config = dict(
    balance_loss=0.000126,
    init_std_router=0.0237,
    norm_eps=1e-06,
    tie_embeddings=False,
)
Below are experts of layer 4 (counted from 0) of a mixture-of-experts language model. Rows are named router (the router's row for the expert), gate (a neuron's input weights, with its number), up (a neuron's input weights, with its number) and show model dimensions 80-159. Each number is 128 + 24 x the weight over its row's rms, rounded and kept within 0 to 255. Numbers have three digits each.
After each expert's rows: "mostly gets" lists some tokens that are sent to it at least half of the time. This comes from a sample of Wikipedia text that the model never trained on.

# expert 37
router:153126154166117140113135140115061150184113096162128107094141121107161118156153116164104119114069152119141138149123130157102114190140129112146106114133116172124137129138183119083102127173116137123155165116108142130098150120134171129127120105
gate0:149162126142111119151147112111151159148167144141140173118134151118139108095136191131121124079113107130108133127124127107116096138101132180137104095136163113142140149125051114154145143084155075146129136092097118132171167110148118149123126148
up0:117148123122145086116138102133135120138131167154114132103137184133159130157159150116170137116160169104098165078136123125088115156138128195116086064134128114132117119170129168104151122113150117133104095112113075117139070137154127088122146111
gate1:151147124129120143118130123130154124155152108103156134097113108075155077101128128121135155122158109157118144168116140151069110175144136065140116159125120097139148125158110119110104160161147115130115119116137152133063134116150104080111145157
up1:111106143138103159095134126136122110114126131134136111111109130099122085159163096131110158133097084105133130148067112180127125078164124108152105110108127108144135120165163117127087157117128144125136133134136118089110158121119118126121123152
gate2:110107100153086128094122107115114156134179123066127159149135132130110111109132156147142093125103145124174131132107127080140080149162119110098156096160134113167135136127125145090152145104144131138131176148119076148162147149119146124156122123
up2:137109145130168108184102146185121099119088107196140096102142140125136148117136096122111170154136109112122170121121138157149164105108154149159101146098122144079125158099115103127091123160100154093141086128141169093097124125109122129145134127
gate3:159120164112113188192155158107138167110128148142111129176091114145118146132144131148102118110125126139065101135133123143121138098077102129110101150152160095134139141137135111136125166146129132119101157168140112112100111145168128119081113148
up3:154134173139126136175131148116128155093124167157129117159099110174112152130154113131132121122139125144083127129151088147124130079072094139113119126141171085121124140139123134115130145144125139103096133166143106128120102175127108107083131159
gate4:183135115103074107155127152114161135159112171117147075130142129104126143129129124132127104129116132086112135133179111118113109150129081175124095085154108162156110145080119157148116139150092117169155149163125130132109105118109132176133157132
up4:148124104148114133155140138145147159166107152141158094146134164115135115185149141124150157140100094109116105129155119098125111135134118132132116116151033142136133105112133099142104146128141090147104113121163127158101132151130086114183131140
gate5:122129150124124169132135157122112161124132132133158081124098151135144142156131162133118149126079159168122091109155137124144113138134131114095131103129096179124147134142067142105108161086144143134158095125119160117166168131113139152132108114
up5:127115163081092137101128174104136114134102122125137102136130170130130158125096133170118134130103153110107095126162166102163104162165145153122121091114148214157160120147132142138108133142127157115158096131143149125161153105095112161143124105
mostly gets: " Hu", " Gu", " Brad", "gu", "_{", "udd"

# expert 28
router:127108126123165164088149122124139106139147104152138110149131183133123148125087095113092117096101146068115138156116091111111120124146144118125121159089120159146128138123166133114119144146141131111132156122133114118153157086132144097130112137
gate0:138133131111134134129073139136131138137123178153154133164131132102126141098108151111140142088127133145158128175161070139109175152096097125098071138136167157152110101063148103127176084143146124128128157118130142127172148094131153156114123150
up0:100089091138153100124132057140098115125131140160128112114124142130119110138119096134173123131119132131179095128138122113091089143111171133095145168130138092133137115168116136091133111118170135162140129121136165115121122173125136164131126139
gate1:150137117167109102135139102135107146151115120158088089115167132108137122133118181127106108091127166143135147101150163135102111153135145167119133150142091161103152128168087079099132161153101130149163110107081140100097144170111125101121122108
up1:153106078137121108098115126121149117170132141150141175158133187110084161112134160096143095137150133169116151137100151158139116127130106143121196088166099115125134109162116122127115129099133123127111114130135129074157145156091106142140129138
gate2:151121125164122119145129195109135130156094107152110134137136151104132159123148087110138107093115175126160124152102146112162092117131136138127083101132127111115159145078141116123135113129130124131100106146121103133106132138143151166119123096
up2:147083159168136108133118153102143119150138133168110127126112150120143152112123106084162113112144174160166150127088153105145118119095101157112082095121122150117102154128120127119115121116135140135093101132132087094118121155124128114089137127
gate3:121191102130116100138065080126117162132148145109119159165181127140116155143123108109138106122137083129172129136115063127097113125116146093092141146153124131120167173143120156112176132149140125155122202126119109146174111165109150109105132141
up3:152147109113133109135138143119144124085119143094124160134131122114114155071149176106100076131123105143174127100126118068153115115146116119142126110107139108165152154114155093159120107136138138151076069161140107128194122100147125179138132133
gate4:134100138152182103121125113148136151158116114128118103139143179126139144132133118099107107150176130116110148133105161132110119128154122126132166155059120113148135124139083139132098131123125134094089131147111071111150110155102162110156097114
up4:134111149115138132122117114116141107134116151131134132116157178121146116123094156109101117103134091111120145130123150092135159139122147155107142108069151119153119129169112130148122079095142133141102123159132103144157129089094146113123122125
gate5:098115088125118088088117102088141119191140150160112142132113132122131100169093080106185130089142168128063096154124092128138120151129103178106183154140103139102123126151077125099145124121128160136161135115119137153114152156157132136145149122
up5:089143080156121115141129151156134072137110132145145113081124149095103142131096127106104115132121148153122114117096133124117143116108112104145116113160147130131156113091143146160164126110095105099133100113135119142094124107131130106097137154
mostly gets: " front", " area", " region", " site", " city", " coast"

# expert 36
router:159117108148126126118167137168113187168131119148116128104125114125124174123102136122113141143089168119097152199102111176086087152123109142125158151148096118127204143106145123090121111132115110058141168146096104125140133156150133144130108091
gate0:162106161104127149111154155170151145159111137142115111126123109144111118115101161111088108136138098115116157142125072139094104137095082161136141125108122151155153087102158157145152103148115073099124130156143135140161152125084108131092127113
up0:091143109152166089135128125088098102105135130138113138124126158118131122150147099139161125139115167134122106109135172114154127106144183128130105126124115100104122142137082086105116152107143172164142091101106147148077108145155161138148120136
gate1:117121117127108146134110109142158153168135142099120151127171101137116122129151149154133129102111123115142156214071116150128157132110119132125116101131111118116145153132106090143130139104164116120126154165109091129134124134178128135093118077
up1:167117119132144124126087111133177150114103133122119179084148136135126126139147094139102165093126152107121139182111102142142114116146117137175135101122123133126161119100146112118145112117104109103136130142122126168154134163133108165051101099
gate2:152129110111121109149088158153132141102105169087087127103135091148123153148135115141102125167119160116107120141138105153132103142136106145137103136161086152133172074110166098138160124122129121163134153134128178168136130105118122157110107090
up2:139165134111119135130131140181139160135148156078116130116130122138123133159112096116145123145107128167120126133153139174095128172116132103088095116211078139093162113115092140102161131142120133124151144111115139126123129118159122114118131135
gate3:129158143095110107082112122138115133094152124169170178109158131124123140088097174102131137127122164152149095112139089099174128101155138140121149106118152102147113117101112174130105112099131148104124141134126143093141134128129150136117127131
up3:140102119124116152107160133098106081111140128133154128152113137166127123118159141169107127130123111127103157152108112158094111145125112170141109157170144140110157129138112120144176127140129096140165105122122131189084142100134123095128133125
gate4:128141096140102130124112111167094122189148116124137063121137154131143141138109103148106164133096161136114128166153086151075143133163129127108149114120132093136175138160115167111143087129092155094156143158113116078142157129126135115116108134
up4:124124155080151125120136087090165129066114144149105198119145104074136117137126117102137122128150138121132156134137133137127124104092135140164130113122134146131107103127148133158135148110139134156102132104146140179120142152140125156097144148
gate5:128142135125105134143138137183130170119106104128162159126140148134158103151169095119114116119138136139123135167121147118136114124098129135139137170111170133112155126106112114138127117109102127128127180154128092151141134113104124166130118130
up5:121151093139139072067084097092151092145143150088093108130117112133134115133120127123179150109136116110125138133140128133107135134106131150120096145133103118128123158167118158106150140138152151157149120113130140104147134149158133130113146155
mostly gets: " largest", " Finn", " Ott", " major", " Type:", " List"

# expert 22
router:133098096162134121145160116126127139136136121164131137110139128129171178143089139153084119065092116144156143144125087097127094143140144142176135181099145170132123146120129125121136116173098149105112145110122153139134119130123154137150141134
gate0:116153104096152129140151159148146096125119155148166112120116095130156114128135112117146118115126140139143102106107081121094134137170104161131110153097135100138114179136056142153117115121129149112090123131137112169155096116116069132116150115
up0:138194098117100149117108096095105121131153156115105143160143130122114136109100124106129126090126126114161125097160089098101164122199139159113132119129146182157125111106117134129139085137150133101142182101126124118144154101115100079082145148
gate1:126177097135144149131161100128099119093136138139147126136176146158142165125112068121118144113137131134146132097120097129095059153171132100147133143131124157125092143112158114111111121139139141099108124128109103071145145144127135084134150127
up1:148165091131128114149140124125120112131146157133106104166142113138087191136094105114116106137093123139150143141113101131120079150114092137147093109105123124155111121108118110123115130146119156117141124154137146110146157140112123131162174127
gate2:120095141137162104149095153102116138153122104138147149112135154174139136143197107161106120149125107078128099147166118107092088152141145100152124136084105121110154136093137138121098108130092143098147135144101190108091125126135136120135119115
up2:103117090131143127121119163124140126141116111117162129107167132152115140132136092136156103129071105190088111144144082102080104149120172087172129140104132140115150145108110197115131103094105174073139141142141132110125136159117118145114145150
gate3:156118158124147124107134131085134121155153106142120116103125147131130178144115155071122137087158152140134152144172140140127121164087182135121164147114121102133153122144136127114089125164124127111150130108138139119115132099123156136096117086
up3:133069124156152096070123143161140137112153103147129161097090143086131139137153158144164098146156095151139108119109157130173127153133135160132131117123066140103128124131124128100104176147149084095102113123141124130110139102130151109180131108
gate4:143124153149117140157156119183109118137130124166097130142144090169129119149117094142107121106097109083129126132107063135118137124129130114120103172163142153105106125158128123115107132108106101135087103159102152143126130152162146093116110112
up4:126075106147133124151076172105141139116117130075128125098155118137102122101130112132136116108141125151126140113129107131117147116091120124147166113109151134154150103132152162115167076109160138130205177154153075138113137083112131118139138112
gate5:105112138146125094109122115134130112181165148142154085113131115138148095151124074171124141155076112127113140133149132117143099106133181120178175154133099116112158121142117120130122129121128127148132149153124123150133114171115125124176115115
up5:188141145117139106141114117135161131148164125114152108108114057135118119140118071152131137119120117136121098088151101100112097150135153109126140142143139141129159118110157109116120121149170129103142126145141104107167150168120123140128141143
mostly gets: " gold", " wood", "    ", " rail", "°0", " brick"

# expert 18
router:182113124125132135154166115106097097174176106102130100102123139130146154110138112177086099086114108111164138157134113160120112141157106154165133115090162123141120132137117129104093097139130161112179127140114105105143170137138142131147119079
gate0:141139116128135173165142136129140098155124115134153144129113147109172093092096084158126101128150107111125145114112149113144171123139132125153123084181111125136123079154126083159117100165122178117116158145135100161163135112103086177129121133
up0:160117157110135123088124124118157151093129142130149178123162087112162143132181167124135113128112143124170121097098129095150120129129126098092139120130142137109094144075122162116152109089114137111123061114126143130125112122169129128170148142
gate1:097072111184102124104094107153105123153090082133145088119137130122127124180128123107134152105117165141147171155114128135139179141143130119129094140100084120140137117106138156116137125099114137118111133164112132126172124091120137155154088145
up1:122118099162125128123149143149087102136104119135112115117158123107120129129155101157132132088110152126115139138097130135101147148126131106093110133117128111149131130140153103121133104102102101095107157160111136096135162116124134145146108127
gate2:077157132138146131135144118145105133131139148105103113169101123136106075075136148171136133121128116089135114137093137100147149132178138129153167096153131169113096157142135172109156130157123154147194162117138107135146105088128158154136134095
up2:120128118151114142116126126121117135142136134189140148091148127100137135141097098144132110127104194164104127139140153132110135129052087138151096153113149112123162108119102108078123122121133089127099135095102160120101157127147118103106139101
gate3:123110093121093101184169160133102080161162123159148106110147130112118146138167115158108111091114134167165138134168086172153096137141125133109121125120145092153098142117081094114122114100121132183147076118141131106120124168139125086151147093
up3:102094064137100127167151129134098110131172119119134159099150119108132163151152121140123092105122119145122111148151143113115118145132129107156121141096093076136105152102116085132107125113132130159124128128151135152106117143127130062191127093
gate4:155151140122084107101149151109078088126147105119141103050161145114136116132129100151096134096118130124165165144112123141146085145135147171151152145073168106160114103113091128118088082130146171126165105156118110078141145115111140099122147103
up4:134109140113144115153176124100080107134138127078128139089181136100152093098133117110088129112134125126051156148100072156118070149090179101150185137116157139180143119120146113143118141112115147151188114155140116126141152147123139113134132109
gate5:176146095152158139138142103082125090107168088078121114097118132113130141124094104137092088100134106137186133128102131137159077146137105122120137134122134111124134124148131159124093111138112099082141166130128127097154178104122141114136105108
up5:134111077133177131155150125126165132122171120028121137112164136146125174121120109117110108111127133136139178128101141148124112113126085089121166116144140112122149097121116144143083111121128134108122146183154113158147135123069130113117118120
mostly gets: " young", " friend", " son", " daughter", " married", " father"

# expert 7
router:157117123183149160148145150131101096137112115138113083148096105117159126169153102180106126108121129124117167149105148121067102147112116149175110156133144119117140131147128097093139123130133168138143130143092127088151144104158142094123085113
gate0:130134147161144115131103149137096144095100092101104097150092140120092139190126097118149130163129114134121135143116151160111122146176143109111144108153062147120138132131203117108135194159142138156093139125108144132158114110128124141139070113
up0:128126149084112091111130146125134091173170165125130190118085127117146139095156101133097163108119129097149106168125149059100149139129093097143113114104140099103129153120129111167133122144088126126094118133115108098113100148163121126136144101
gate1:163123129171122088098102110168120104174126171155118126135115123149100103159171090137120160158139116120144134095137155123103130150069108098110088154104175095144122111093114117121155154118154149119191131132149122132150155113152126102137160173
up1:116132138076140149161170137108141137112131108088147124110150138121136131066118148162100104117122149094133098169116099117126115094134149140136177125134136167112140167117147117182101101119095096136086122149109121145112092173106126131124111106
gate2:172154174119112150146177134131162122170127090149086158112137152159127146118122133134112118113127156111103128170149122136070129107133140115127111093102157097117146108100116066145113117146140158078123119147130143139171130117155139136106093091
up2:101103114153104135113094117138102116090154140089128124129150104075127073182126172111137123135092118170169116105142102103181113137099141091128111127141143153147129135143126161096135132100137130125152122126161120110096158156089123122114158169
gate3:128130128130087192105132149162123182124108130137153101163126131112142080148150123106165119111101138182136146134130087152151103122105178147104125139180112125111125116141103133123088091150110123116122145119138133128118164157097150140091122141
up3:130116130148129146113108111172103142118138101148155147148089148101131164149131095131117172108095144160128129147110142147136127133151152136159159110114128168101136125146126141106110104164126164145115100093116146142112149166127135155080108111
gate4:135134129136150113105108138093137114158133135126116131131149166116134153163128118134112134142090136128115131105142112115151105151164131148107126064106096164155131117118108166115109149139125144118107106119112158108088116136124145131153122094
up4:131144140105136103135151136119173123135134151132134091111176103153131095124111108158161130100133094135119135114116103072157164100122120124098067099153144111163099068145120097119114108116150129146114123115130106097114121157139135117161159131
gate5:141112116153100121111135111136096110130127155136146095152100124102130143164142100134127134098112135121113147128116147089109128120080114150139111157150118147131129104123169148099144099137127145130124171146115151127110134117137121088090122138
up5:103096117125124144164137121179149118110129108115136188137105130103162121132132082123127127160099110116141114142125147130130125118158104126158126123097121078104105130150121125166104133124153159119116095132134108068115149109132118138171149126
mostly gets: "idae", " Authority:", " Binomial", "ensis", " Kingdom:", "iform"